From a checkpoint of a small mixture-of-experts model trained on Wikipedia.
Size: 10 layers, width 128, vocabulary 3343, 9.19M parameters.
Experts: 8 experts in each of 9 layers, 240 squared ReLU neurons an expert, 1 pick a token, a sigmoid router, a shared expert of 256 neurons.
Training: a variant of SOAP for the experts, 826M tokens, 6423 steps.
Below are experts of layer 5 (counted from 0) of a mixture-of-experts language model. Rows are named router (the router's row for the expert), up (a neuron's input weights, with its number) and show model dimensions 0-127. Each number is 500 + 25 x the weight over its row's rms, rounded and kept within 0 to 999. Numbers have three digits each.
Before each expert's rows: "comes after" lists some tokens at least twice as common just before its tokens as in all text. This comes from a sample of Wikipedia text that the model never trained on. Tokens count by the router's weight.

# expert 6
comes after: " |\n", "\n", ")\n", "|", ".\n\n", " in"
router:556513512436453487542469495484519481503527483509515522498497505492499503521511478509453508528469451458481495502471478488533532480463494485484507494530484470465499500517514503472527498478490521480477480477543506551490486477527481489499483461539495512524499511485535512552477504532512505553508529493512473543466529481485459495474476487548499500509474488491489477514470501484571518494468
up0:500518510462497503498485503511473496494457458479496522492473513487510510458501500504484482503493495510511469478481529535453509524543450512507540483465504502536461530517485447521513518529472489516452511488505531499458514487508500523537505490527516553513475465488466471466470501474548544490534535489475456518474506515518498482490500488492520475482445495458535512520539508504484550470525
up1:540484502528510502500482497503522525506526504465512505486486514474506464485522526488474496513489489512463496528485471497499490471475496496481519467547550466480543487507480474485538479433456523520480496506546502507507508476488518494500519462501500459496477527464462516510539549528487496482508523455509487501563546468475515478428482515481476511482515484512490502515505492507536538504440
up2:511499511460487481500534473460504526516536485481472519496499500474520494519502531514520550499453501484495497498493509491525510469468483497486500520494475493472482531508511450489511508528500514527519462482493484496470463480520492507456482470501502517476511544513528502464520471516502524548567544482502464422495547487501504478505480516521491504520521521476470475517446494468464465536448
up3:491495504517468503567467503522458520509523444519502513477534518491481469519474503459448487542478546487509500486512488493560485462526512487501503520499535500500521518536542471457509479481469475524532477500507511500494550505495495500456510511505477490482540525519470483483460478560517488474527481488503505517496513526565495539469456490496497499472509508520496528470506512479489522514486
up4:537461498465483477494453502490479498553504468514505511481518495498487517492540515513520513515491503473522508521465517558512490488460532518507474497480548476519519494527505481495509497531480531498515480474564547447488467476480544556511506494472489499548503524444486487508506500495525471500512540479513518520476471501497459537496486517509512520493509428480507521491527523483493534469494
up5:514487481486508477509484470489508506520468432453493531480482510509494498503504565487455533521420471474521507531520494501524503491478525492490510478492516502504492457541503508462504520527490534485489473429435481527477494496465508506495525481463507484505468463458526460498496469489501511520511522487504494506491515480499490475494484519549529499481508526506512508492483464503541521556494
up6:528499473538493482540491514509491491469517562515477520458542532511501511502526495531512508579501472454515499502454487510538548494514517530498471507544467480459533475549487526487510494492414505509511566515525503514488514491507484530493466452521490509476488487467484513543473505508497517491470512507458475487480522508500470473490494493498494502484496506497518515493501509493486530488490
up7:493503505456513535536487492461524510520514468445508512496533484508524482524481459503509503509494510496488536480518461521496477450536494521481472499495493526501506465517521477482486508536498498503485539491522493451483515532499521531445454525496548527535490540499509516493508493546485518498480462477479505499456475539505464464495465514499553502535494467517467480480469455508490459481534
up8:527490546494489492515506497496498510483496472482516462537483478490510495500499454510490538510526502495456505457470479498523522469512511498497561487458438467462471486506537488451509461514453492505524498558526481500477497494502468472538529458481558533499542528484487520518508487499519535511479494499502451494502500526503427500527481504479508491504524469506454513490482516482517493516493
up9:516536522454543486490513488496522537465428471530501465519486484471516497552489498490464546509482504471515508539508506471515494493535475473508532517509510493527514488502494429491484452485470502548485496469526478505468504516533490481492477462492488509442535474485491504531500470474505517489514544469538505524505511481507536494506487513500445531516499491494491484488508471465532478473519
up10:528498517491519506525460484489503501537467478520503547500515489547493493485514494468478549519517486465485496494472514505506559501487445506523478485527556511524518487499463466503498447480529521511475507460521533532463511473478488529527437517534512494506460489455488502529504473519508470518466513528469477493496494509464502536477475497524511485505468496523513521528550520506511467518460
up11:502504493516453505518487470468507519517526527472537546517462491504454521480536461536455488516482491480454491447474450512549501491520482510484520451519489498463498490485509457503497498482491480489482548481515544512491511494492485497487504476557532483522484523467469503524464517518478496488473498445496469503492530512485465472476510471528498489489500528505514523451493492487521520522446
up12:507500536499480492489528473531484502549522495523510487463520519496501522539480500500491510514481520475463471488497432502483494544501445537496516489527529456494512504505492507475515462516540526520487467499528483455486495469502513496523491517545525503510486521467492516530502522491502495488457528486445491501514477486502489462507462515427512495545489505485490522534488459475492577492476
up13:499509500517502486475591510525514512549541525476503501501472523498447518481503485453482482484505557462494476497528515468544499503513496502496554458535505483536484513519509504494497471451493470543489506482470476508484515532498530496472495481486469477500499513529462483559468522537478504539471510525515511481512496481517467507489492480495496514519484516518508474499460513512545471536486
up14:541477532490504444510501508525489518542513524487504548495517495489535505498515494490499531492524517505470473481480498490540481497473446538515535457551485538488469490499546518518497520485497498486481454499529500475471535492537538522485451494451478499528479497475494528528535515510500500496531508504515507525523522516508483526497466487493455521511510532451514455579502490469506496506516
up15:486503529531472469537508496495510526541487490544494496437467513517482503480490448496523500514496530467515475503465454556534490503467506518499461498529489437477499490505558502492501494510491500532477525494506499495473528512559488486500505454527505485512529501490512479545532527504493477515539489459556483495470498509486488481471449505476510526553527486524490510514541501492504523494511
up16:501452512544493501491486486495514533518468527426560503458518483518470497502543463516540484486549524472468533496485472490496517498468517523519475538505438456489472544484463502480492504522509509532506496498502487483489471534499489488544455457462501542512504510492529498471505512499512487524499501525515513532501494495483458506486478494509507506471445513533473468498510500463502479524489
up17:503531513473454478489534498539472511515525517483497523510487539507448534507487464517484504548478512546494473485546528502439525499483525501493480515550530574508511473484557528499471479523522500449517503500506509509517493508526447470496529501506516470519519515490524469518472512503488523527510503513490480530501463500463473520483503512497451502513504510483509471522519495478503563482487
up18:518523498471498480538494541494516524502529483456537509465544506511526547507518519507527506486520515498516452492472498518526526521530518524526554501521501498466502518463534450491528456516485465481512500488502488470466471475503474482517506470541506501495460484520488520498480492471469509542479505498478512528430481498517466527510496512535516521429469502456526522494481462498508516504475
up19:512510535504532462513461497533493503511533531489532571467496501459477478499530491527488493495485509529483490528482505523508491488469474482508528486526520501472495482516526504498557477525500435526486496489552483503535496447479488483502498495514495486498522500514485510525482499553519475550456513417493522521529526529483465510536502503475489519468471508464498493504476454523496507518509

# expert 5
comes after: "0", "9", "1", "8", "2", "7"
router:537479519516503566504513487480461539506469467521521497523451542511529526465483458538562487468487472500550496466513546500458482481466520526516462495499491461501522501481470505512504473499450492506483500505480480504494499490522500481535476505465473487481530538495472532522532471532498493533523505509507513485509499538478516546504531492497546490518453501469476515489486491488507537502491
up0:500520496471502495508528491507470489448507485499514504565498484506451516492493493493490542483460490515524521479531497513510528495510519506484533541500496512511537484495540502500475450546500475541504481560527397494512507488526488454499475475497470536437499533529514480502469484548498505509492518509473489494518498480473472509537496487507471517468467505522477499500542484505487511500484
up1:481494488496501507553492462496504455448510529498542494524520546498512551512491491505525501526482436512511518515506506512528508501443521479500505498503479444524534471503509476531481472490498503500471500508494479494506471469533461477502513468511470514506496504487475527462523474536541483486484510509534474544526501516504451554485505495533520543514493489473527529464461480497547543498482
up2:499480493474486518536486520471470544495498499538486458550464487485500479543517488528502509516483488532519532479485478517487499543464517511516448504503469517473505494480465464479508471517482490548487481523540478489503573485517493533458484484482503501454479493479501484470487457493481496468534513460498512485516537483504490526488509533511487501460501506469457464534446454512522515499490
up3:506541536495508500517525471504499481517492501486536482457510507498467501506529526504494511513544500500513499533513485523462483499546495518471513477494521482518501488520514480540489476538481525519504544519490520480517503535483505503525453489541474447444497522544503544517491482551505458517561468511514527497489459505480513467530506564492546463502474477520474546522505487476499521482491
up4:530456481491482508559509483512506529530494517481491456509451521503476500507557501545496527534521474491542491511479483459434488506505514514514510483466498513511531495511541478494518553508498486534533498432489497488520494556488542498545471522483530483527494474489499515506520497531523492508516489496522499501519471476514506521505519460470518507500485498469497523485497434521518506527452
up5:497534436497496491472528513514538513500475499519536517517482449499511480488521493498504484519475503496522520432470517510442475515499537508496476463471456505488499481505523475537506431513492537450498519513548505476477529512485498515502492527458475551521491501492503504546491518506527466535494553517496520485477453504489512523490498537462554518516473485484496485494514477501493509488489
up6:500497513453459504499484571452548519503499496498481474511475511515516508475484482482500473498523490506514455462501519533524489530483487457512482520481498543550497520510490492517519485478520492463513529525531445514504480521548511549514481488490483516526521513520528492496556505461530500519483515513477484542518472471506510553466531502500468535477491488487473531537483527521498500457521
up7:491447472475487476524497476503497521481463509487431517517524543494490523485527467532509508520468526468499504501492493503488487450525533539536484506492459455487545488541501486513464465509473498495541518513534503482484478479473492512508516493546494462478533549500528486497493483516508490493483549480470563500543498533535506505541491511510485480530516481487475498506523477461474487522529
up8:519509500524524546447485491506484515484477444461476493514504529453527478526484514498498483528477479480519533472510500517514501497491509498517487462509501521469476529502536526529519529548528464483473519527484504462491513550475525506516523482477537482496499480523475522542464437507530486499512492503530515509501514510503490455486515472520509506486452425452537497467477528469492490491509
up9:526486509507500512501521508483499539481496525506454532547529513493530498497460494512492523498473501492539468468486465483437461503487490560485518488526510478515556506511482471483484479528472549481490482526488491564475524526514432502525469476540512485500482480510511526530528522506492490553496489509501521512483489444490498524463518497519488501499506493490539487462525469483496531531463
up10:563512510487488484494483480507502482487446511502507464481497520491457492506531459537543534499513467511462520500513531523484527514496491499514516483470466478503521480485490479482523491496479481463568512479499516472514531498490498505458515444501473516527532501474510493503477533520511514450517514516464502564524503522497456514467527522544528498492499490512484454463460479476507491498443
up11:543507516524488515494523468482511518477478477484536464511491525491484513513495461522521493499492506514559534521503481513543531491488505527490515513497512532496491546465447511475487482512486445511510500464499477518524489493472465494516496517473516516427580537487526495464517523519493453530503476533505510483456500507477514527500537519489546469507491495475498521485509476455460527492488
up12:476483504470512544537496455511508492494522524500517456478483454505553488497478494468553462437476485478478495523484480520471542498457472525529505484499478506520480538507495471449531486504534490508509529521475519536469528491482506510505494496505525495499468519502453495511526445488464488514529503504507451524506517487445478461471514534527537459507508486517476517481495476502518479505489
up13:445517517546517510505489459497471535494475525545547490460489492480517527508523473503514518495447462541478477487522506546483485502494487460517493524525489477528501536472507505520480497486506509525472521536521476511514491525529533460486545455546496500531544524522499487505512488530532450503477477534508518508497514564504513492489478515469527484501501532480456498518503520481538525518500
up14:539510511490476538477525461526546512509533469502519492487491477497497510510486530470518483484477498487529529485473537476518525508486512477471474506490471501485506474530533505495484458428459483523503492513466515465474491472483483489515476436511488456458518501487513537506515476502483496533544515479461488495502460523471505473496478475498487503498486519518487550471470505527573485551498
up15:509518499510543545537551502489494483459479533458493492552505515498503501501470493535479520470505510513493473549470518520514473494525541551507425517499491484473547468542509493508532469511509465500540497529484487504463513539499509489500496488508487483484505508473492501526533472490508496510513497465503461507458472464493496467552508484500520491462498493491493536484452450508478528478474
up16:480511477453511486518477500472546483497524470488539449534466509531533523459466499536508511517506529503505463538533525510497462524500501496468496483512509510458524514489496499481510497508446492490525476500522477528544521510520487491482486525474486529501461492494460516526463527525505482514525502519502480519510532483496526554544527486492495513489470446496548458450497468497509451467482
up17:539478507450510506517452467463457498502490486472495513506522556499531458535483468523553515467508515512474518496525495516470461456499490506515520499521493511541467519501509511530525471500545476461479514476480525491520491513508537487492467521508482519463498538469532539502473535514492516502443489497499487485499492515477470464496515493486571461477473473524491528535506503486513502518476
up18:554504502528500527561501505495510521491512551483503521507472477527466500482477492516513488529510530491515473464504518510503477476513477503494558548480487496520438510439504480487506455542517503457490538503521455515469507496482549535523461523458528497478498523478510501498474520473498472489475518461510491518507528499511526514552541504501514512502518532508494534529497532510521459480484
up19:506481540475477481488498565492527530491473428525509517512488514523479532454481503509513481506469474469478521501514516545506535482504517486479483493469490517474503504469525465502531504520524437513476488503545466498551517555513477477489516533470516499541499526504494527489484488505460489503498475509492519454466469503478533456522534511480517493506477476510507495494491478484546453472490

# expert 1
comes after: " |", ",", " of", ":", " S", " B"
router:498476544500515488532480534475502534520488503521490486531510511479488506462496507513487459493489455480523515531490524559460507480510506474505466508521494513482492488502489553508459467475496493499528510512459530533497474484526490511503480463487529495479525494494456475468509544543521476501486489514448520502523518484428516532522510535482527573480467487518504496474499464486535505527465
up0:501465529506490520492492524526495539530452454469533487516529507508468482540543479499411527520517485472509464485477490516468481496524535517524511481464560525446525500483491520528498482515515484523571491527528492505476505464498480532511528493501529486525495527492499509523484547506511541507519470501468495479508513475479478500505494497501498498496496462480550501502517536484540494510505
up1:466534500522518484507539499478489504508519514511520497578477461466470478505502523506503476497482466529471499525465515496477530509541453481492478488522509476475470486468492462467470508501512471437505500514509484490477504510490500453527480541444509502509525464562487511512490577517516485474485489461499485489494543523506479494500488508491521530504472512481531519464528503521512472477474
up2:502478492456532467543486494482539553501475469502514498535542530502493483487528528524498556492525469493525476505532472527533512488502504497531475542514484548459514474512536457530504499507478517492520533506482487530492489505483494500481496472474506545523504520454485494514481540466501474444525501503482504536479545548509497516535478546476509536522461518478516534515500507484510490473508
up3:562550506510434511518505506527527481531512464499453501498504536464541517467542474525474532512521502544485496517499491503488513497531521501487511523537517498471444470488463482458489491515485489508481471460487494484516512517490511543517465510501524560496498504506486553463509499501504487503497535481492498479450475490467494485456497516475508492445466471526513521498489502531500463512508
up4:526462508509451482547493493467520565485546506500479513505504520520506492445542512546497460481489512512483517496489517497492489471520492515491507441500518480480507510509467539522424481483504498485512515469527500482490503515545544519484521542514449534486483471520498505460539495473503543517488459480507506486461516518492516532484495535483509517482442483500476504481497488484533494485512
up5:528499524506437500464513492506493484507515458496453506588508490504494496469504506530508490507475493535527517516521526546466504514511466505499433543493498481475510464464491517529552471481519520473517449508457547510517485523502490524508497506469550497474514533493495524478487506538518476523477504490514508462500520496502519465512511522500479550498481495505496522490502486538523536479533
up6:484508511464498460501444520519526465502504498481547483520423475507503465471514462493498519489492544497472499540470494509462497483481522515517475514519494483456521512482479474519506486513497475496522523505477451458493517499532525545549515484485544507476505460515507488493533453527505487463498479459484541498476508521495494483557489517502474524502450515479475539498476528482508517527504
up7:547486518495513459473498493497503511474463485503498467460468515511555554458499456491488518512480486508488462484509478552516508457492539519474456477496513461457469505468481469472506510482495517519535520508501537527487510522513501473513537492491485457462505473504494476478522456500485468529467521456513504501519479460473494524511495553458485489488479484521485478462476515534487526514487
up8:537474513513509480476522481528487503499493516482508525482495514475487510491525515505469529463474432478478490507473490497486562481519514511477509503490489508448542499538491498529460457508510480512532503514493513533502492479478469512500520476481505520469532504505472543524517497481548510524464557479482533553505500546471535494522477529531482568483500491463515463502497470481544521510502
up9:472498550544449532508526497485491510490538465462455524512542475503478490465509465487496499534506515529508500503496513473541523523512517516491511500501470468466529487486515457533479462461508470541530478517494508488498471463455495487517503426446506513495512485508486503498493530507505477515477453518490520504488510475508516523525482566519524521469501496492522511470455473520503534475505
up10:465481468511516479479464497520520543502511519536442466522497474523517492534488489496491526472451524453484508543492487514546497515492479479518492480496504498467509499502535495517478450457492462490514496487484495460485496516539465491474528466504517488487482429477471500509430540516483518481521461471472495509522498487528511496460515517546503504542488512520477516494454491494493535504487
up11:498532493516531465528462533534457516497510506540508546464492498520483511483502508516496496470445494498512478472448514519514505418475485483483493519504515488436484513507480517493536473514475497526514549504480497513493545520503492478570527490493493493461531504496498448496514468522523521506493484481503521563502503496473511495497493511442508479511476510539497493490482496458499477524529
up12:537452513520517501503483533516499515538520526487504493538486534496496486528481496488529504545524451551538547520468530484483478490530526501462473493459475505544469517490511494525491459482512460503533489453504499517509432448494518492490532471480534498505498493521494513513489536527517505489497481515552498539482484483483523516480517484522502542504457501478490499538463462494515516473522
up13:484498463542537510474490502542507534519518476509499509514517496529501497546490493501487468509487492523513496525464512511466508476500483479522477519523508509454510462520489524478514523491473474526512512489499504519474461510479473481513510539462444531521592480495497503483493472491523470490491503471501460500514470496480490544493474469481555468455564501521529496471495444482501505478531
up14:492471494484506476572455490501520504480493486531458470514451508525488484512532495506509467520520496471484491528504472548495517494507503501512496531485505519482519499480509542475487555503516475466532502507522465523491516465497486505475488452552535507470517487489527543507474499510537460496510464481465501490456529492490507555487493516504511524482482477543551542498467521469499505448485
up15:474489487517517514507436478504544495491484453484486485478523450485493498467505498539488476499512490512519485478512549482502483474548506500498490472511555496500529537514469462508464508548481508476493506500549483489542473503483518478493526478507526465464541454563496503484471496517485449514529512458490497522517489536480502505516514551462482496454505510505487513478466509487489511532472
up16:527506490466514488472452538474521562473499484465533479543487585483478475513501479541487549490499528460492481493500489489497494476482509497540484505520501491458465462482491514508517546520470496508495553529522525521521467514508512505524508506514475505512489461491505442513486505532487503494523510465504521491467472435492496498489504508477514499500502507541455508475512469480542493504521
up17:462517502528449474476414516476493521490506536558528504515523464504526532460497480533464478471487477504539502478509518509495514503469480477499499491484523501506498480519491451544492498503520480515489484456519520486520499480505499503507509475487506473483478475527462497482491500467497461552482484509488476540461458507434483486514560505509525472482466519545517508503526480492481500520501
up18:500479527486481484480538467529476491442488479510493480488508476511458496543470468485486528508521531482476528510503457453463469532487519534505513523515522520517492512521507505499510466485545438498500524492499484522517490452526507525464477530525515460503505515505539522523531535513506467524502458508495509519519509494494456469531472532473527483501439483458502509443498499484529504468498
up19:567521494492493468510482552535473485476452523485503480514470499506524532527517538437466496524503498522515462518480482496482538490488464481497493488503461524464538492489534530472443484472526501507548513499477473503480504492508503536525517491453520456508505503508488501443496524557481506490480529500526494503513474478468485490487537477494513499505493499527502519538496479531529515524454

# expert 3
comes after: " ", " (", " |", ".", "1", ":"
router:497493501510476534555496516493502473481528480503487492544471475498493506510496526484520474491486500512519458495501535564491514494496444453464531524479496512516490459523497491435454469453513491524511507480516534485456524491516497494500463429459493510486447533531468502508508484501477507528437505501493515480530493498490497480509483548512473545502482477465491509505507517478480513504505
up0:480448442480537459516523493525536481488507514503491525546499478500523514528483537506536496470466513484521509494499545509515517505504459510501524519469490521477475503498528452504485483470479479478519467499506501540480490502517510468500502489409483475499451537555533482547482497524526525490502494490512514487513556478494510468460500483486457535490481516542501511481491511491494476512498
up1:489504463481521465501499499509470510452494522510463501513500507524479495509523488499496464502459488493511442493485494491438513479514546478483531473565508507507513534520524480525517467487537519524487521445542497505481530493500484499471492484479515485510448506501456496506476489486492465494440518478541485513552516475464503496478460538473507528518541498487470531495471505504518503448524
up2:540523520494478437514466503502484484505516495518487489479489483571521481508495496460526552518449502461515527508456512485497534484529521508508508549498549487516520477526485503496467497520489499514476542495513458520473483517522448506489473445473526482473434499476490502497536521497481495485501506478499535516507494553516469544511519519550499491513521530499516466513503498490491530495506
up3:487495481490470473545501477503501532565470500480489454529510516498532474511481521483486524503444513509496536486536551504502516515482496512518424538513494510492476473486469493510497512508518502504528482516518480481491548493524463498472495480469473489494462501511498502510507497516482523496580505494504486521544509453494500483496525453480502534473467503435505520484513515445490501513530
up4:475497478521463526529509484500471518499488482507484535553488513470536544492464496490496508533470518498487499480512496556488495483497518517464481500490487522536511515478441493481461514502449527531514516474523480503483500513482483498447462460485537457511482534468494546504475453513476510497462515506553484490540538443484534500470457502510514512529482484501493496510524530487506500475468
up5:518513534523531524490475486476519492509553514497506463516485506517541513530506497456457524551484491507512533509470502532513500501510488478449461504508529506548508480453517526505488474455485458509501531505538489515544501507497497520562474492484534463510487524481478508526537518482534523476530474465531447491542508514480487513470531516521530543521525508483499495492523535485511517491473
up6:493506529512523486564516503478550536503479518479506515500497530482511478448489531484503493532500517478510500469487471489534508533540479520500473479466479495492482465523501528514483520493527466522447455504504505505444512480494459471457485462520453479484469495559498502509492533507523499512516495527533489504492483496472492545471497484530441522477465493450519536502476495512465485482496
up7:516513514511502495505474529500509550491485538450478517504462518502520545489470529485502491492435526497490462531500500523456511552506485439456519495514520507498483481469543500489532496537532461527495486466496495510481491485502467507482530499474516518492457527491511486535496520504493517544509499503502456498481524483543535490484493488549498476508528501478525491447450456493495539484527
up8:489484490492501520515466479518530531470495471485488529495520453480517472500465497522544432492519510493492476501478520514515468491524514532451476490522515543514475509528499493479526447437537514498476466462480503494481489466460515488474481457464482496547498495545508528517520480491518485543454505471480517485505538497506501516528512540536453522511508495504471522501484506513548489524501
up9:496504533516481486493506480517545521527510474468518462515528526468456475506511508500508466535538447518500487511477474499485460468528485450480543494529485466533495465563526518488467517552491490469564511493498538512483435511509531487519486488529545494533477502521485505507501551502523516480513510463495512507483501505536513511520486529485494480524515463506499506516510493476498529530522
up10:537484510483504481545534494514523510499515450494454504531486551531498486562489531510510486479493504486505495474548535508518510477524454493460508514532518537473470502511474476526502484458490505532508513485499528537461469456490528481462456490489486470504510514496439494506485483511515489495481507507461515496543556514510529504504514506548496540501478518451525493482519471507483501458486
up11:472501514523443493505467499500497496510472477481529448513480515480521544518491503497528509546505489515509504528450545484492430518492440492524474511503493494484532507522467482478473493511501473479481500499491477486476494527519504486516469467453476514429504500507518523535515487459506522514466524516532481504514539428536518496471494524501469502511473498501496512468520549487522469496481
up12:522493434495477490496440545441519493507464537516489495548491488468494483516530486512531427517481515548517500481495519530552500473504476488484510519485534510474494467519491529452498513511517514509540467487485544488521487483501501446514469495496501464466504521485517482455491521467523533499475481498521498522517480487485494498491491527503465506493504474476475540512517486501450527480488
up13:497485491529514516493490513535470477488506516494518474523474482535486476475493501526472521507483490518464497507488472491473530465506541519530438541488512488485511469535480524495488446497519451524509512504502542536509503458467501518505501486508530484465516492513477540547490509504517508472530534499468554453502503541543518506452511538520469500532490464470455535524546508503507531502506
up14:542476494469508523488525491514518557504518483535464490474511451555530487491496520472509516504538488487497483447483513525503464479488500494525550508477472484474522508491452496476493481521528497527477495440521528480498490492438500507465496527499469485500495498525501491527496505456503503524472482489438481516487497473464464526519496521510481492482484541531534486448458515466533520503500
up15:507478509524495492500516525501467507479503493495498474476440480521514493500510480469485494508465510474495503462529494473452524456520406483558502513467473516493502503425500518507481494510520494471575541479531513463480507487483512488502478529502481520481514545477473487514507493522530492518538513521504505502484501474542491499495486469561487547507509500499534501505513524475523503514517
up16:499465547539515493507532524522507509470556519565545501477526493501484496513527490485506487524565509425528504502455492494487508493505511462483514481491478517522498454505536481489481502458515518521494497479513490516502475522551494562476456546478482487498473512516506500547470463509501497509494536464500491482511514520489512511506450501504505501528467499508531525532472543502511510494492
up17:498485532519549484492458483518455497484502506517453552534546468509504544501479491504512519483453493520530496467461474524504514458508505499473507526548504476508496492502558481528482477475504463484470553536501512524468526531506498520544466487521501506512513527524528497510481490525514504510468440468534511490505461553529497472533490545491491483504498522470512494505483514484502471507492
up18:470510520508502527512455526464514504466497478460499486493534524450498481527509512442527477498492513519453479509516486491472482521554473531492489503526489512502534530488482495518482510482518499487489460492494499499502538493523513478458497485478473421532451519496511511479512473485490457517453494505482511528487474523518451489498482509500511504541458517490524571487537503478544496476475
up19:449494550552557531555499490476514503489453461539507490483461506538531492534497499479507527485476530486462490527478476481519489484525485522516499529489512484553493515502473491523486505498508493525519501485532508475480512430515483559514464525556487482462512490506478466539496491433518511494510486495510525497482503438505484494480513493491486512494483480497494532513489488482501501518522

# expert 7
comes after: ".", ",", ".\n\n", " of", " and", " that"
router:525481527538500526501507506463501517519451482410498484520506474472545525490523486519492471522489507539536468520489441485483451507489492460486494508526515489518482496572488482504517492477502461544504537486508516510494534475513517500543477510493507486499528496465476496479489539546527467500477514503518507488459472504473483486492516500466485502511492470491490502500490536508511536565520
up0:504542508497456508517482531461531508452510487506521485512508484487547523526508510500518468518450549483541501525516524448464509531538469496494529514496487484477503492515484478468487490514533491504522534502468520521485520539534466456487465507503523478480511510512504478497545545541542490549498505491517537505488548540504495522470513474501449543489518480469507499487503512523534535495512
up1:485491515486463557535476506488512491525499479482501483469517479565511524506479506467502485503491492457509469559471498500492502531533514510509472495500523476485468484520504510481514509520496523478528487521481488446532476512518490491510498513487499528512518458507472504554523529558500489528491511539523487541504479530509532572458511511505447527513487437484464510483530494473505536485496
up2:484458536468490494476509483559446507527479524507488477533494532475487477488505515525461491470463458453505518483472523501494521473490557480486539478511477519498519500509469477481529489486512459518508504517507506527534522536532583467525483489521478522530508510489462503519490507462499513523470526505479488513504512516511512535486522492524519489524475501513535478502512440488535523470466
up3:512490490540504496505566464541447492497463465468473493529480502475453453489473488477487507517485482515519490508481505472487512472492493553469480504558523492482521530527518524529514484501500514502485545478484500517518516491503472497505514525558474462480535510473482513514504505536555487487523517514477487507485489485509480499459471559550491492479488485499463513464463503519484542524509
up4:488498480493500492533469509496521479525487496444532469509570511477506556506495507483528539532474538485520481547477513462478520546501506542510496471507496516511514513477507502500514494536490495535529475502525544502486533551526451477526488491473519482504524499510509484509472508470514472527472566465524501505467493496502471510512498476506460530509465488527456536532472475487507482517468
up5:506466527520438518495493502503505440511479506489473513536525492486539530511512452537540516522489481493474500511510433513489486459503498484491521508522560520487518494500470520505499524498516470539480435487486510484490507495505500478552430499503494499513500488499495528503512554495508501528462508513525499510521501497490481522508485444499442486489485477470471483524451506546517523524494
up6:480535510564538483497502510510537520493469506481461518452504503493507493483517469558476501485477542521527506512489523472497521502520505501537497516567522480453483490509505509514520491530485536513480492496501485502506445498535527521532510550530511515467517474514443486521458515503484525519539492529475496472470513505547461486506496500475531525498529537499504475544511461506498503531533
up7:524539483485534501527472521486465479491489484489487477512477467484504547512488490483490497509500523523512498483484480496457474544588458486513470542495541459469513496497506514506477444533539513478503523502562481481500518491461505460537496509502505472500507476468530510500498459514501485497462531511487475450484545521523495504494515498465512487492473535534462464488511473497470486492522
up8:517498520497517476509469519489530527507501479544496473523524490485484483528512500496517494521483512550506505508494514459485507535501477491485464555523487494535532463472474480466457490543507475464533538523490522515549532505565503515523516478490519498482474488461478500500487509556511465544517534547496521477466539500510467477468509486516549510468500501486535479481480539502530479527510
up9:526494471511572543495538513511493494517470511521498504515537501463486547538487533505520527519521524521514496494509494525484532529515479484501515497565512526396495514509525544498520528498481500497491492463500513491517445515492486489500538503525490502495506512470498505511501475552475495500499517533524474546481474500498487485502506518462504466492493538470488472496512499460507520565500
up10:511504497479472480436516483504496526507485477455472476532504500492506533449519464489524497526497515497523494527496519481557527508461495511519503495509538539506486560504538520465523490478486485564497465528490483486466506529467561521529511490502495526467463498504484496465489518506535516511480523455481511483491493485501485495451518472476478517489491469521467486543509507473552527531507
up11:482490452512473514494506556500507554480509522464522503476502492479514510519505494513522514483512514471506527478458432496512533505467488501456462474485491487494441487522514472477475505555479507507492507483524545459489507501528538516479498509534492523527501522485500519529458547486484471502480456473540501521534501518507509514457482481462521533477501486469482498530518500514553506456484
up12:533523504475453480463514482521512487531502486489449490502511437498507521493522507513456483524448491510508504509490496526512543510528507462522509473518484500484516548485522479527486496497471522564508496457496482478480518460519493475580448530505452524445521458499485494470489518502486480485509485483538500490514473507464490515484518488472509501551502497512534510506492492460507514472504
up13:506470461478512483501546501541512508490533464481520529488473491512488513467528490509504545544484484521490518499476525507462478491487452503491538502483552488479503496521485455480513489480496500519546516466478522519518527486524491483510481516500479531424552526551454473448522509562494489496478478511517501521518479493536475490486512520479483513516479509556489511505480462489497517512528
up14:490509484468492497547494529534487487472499441483476573519511487525509509465522476457493502529523490506516522486442486513468486451547506458508493508472522490488490489522533505509516520545498488510521538541551528517465482514522518515489523502468485509507532507512511514508484550533495474485480517476501517522477476533502520506491516475431462508489500526508499535527517500528505511547535
up15:495498515495472470518516520530486479529512490481505484521519565461532492541502509488486486466487463505466530533518461492477480540506489495453518520448512503489477508495512455476478523535494480508496529489531510496523486527502534463525496503493499484508507482458512474492466500518513490557486495502516454547492476538468499506543462490527507509520515483535490552508505482484446555448504
up16:513451488497518480505508514507552534521474485516506530489513501490528485506574482489502512487491525529512436444524491526506511506463540500469476524508502480519479530511479441548508486509517545514534486501549504476509517486503497536543472472504522496515525486481508510484514532505508466529507528484467501475445475502494440526480500499521480506494492486494473485513476482494567472499511
up17:557513485516516500538485529485503516494479530488474502491481462481537505461535489504431479507475520528514557497486475497472455508547524485480502499521501536491505521500492489522508544534470482527483491507483484539522537472482519467501473493478535493508499523473500547518434504462486479517450478476512532478482481517474478455507475499459515506475524521524495500484532526473512490501536
up18:475541502524481485577501513516523480518537516488522510438500517456507531476503502480480466538496480550506517544549466513490475492460484517494524489523524475482512468516495519504491502491485467498517475506505480470546494483475486490549490516474498478505523551531478493500527495529522487483529548468473536487480523527493475494476480508501524446523499522441501475528512466498506494483496
up19:488483526478515520493496500491517476510535483508509530510496525530465504502538482526576464515493499484523452505510500498505521505542497496508527526493485560481481475449492485493536479488473516498479531496524525566484493517509450528513472502491503545487535512508462502478508542460512490474558506515522473482480492546499519539484500472496511525509488513489530520518509463500541540553477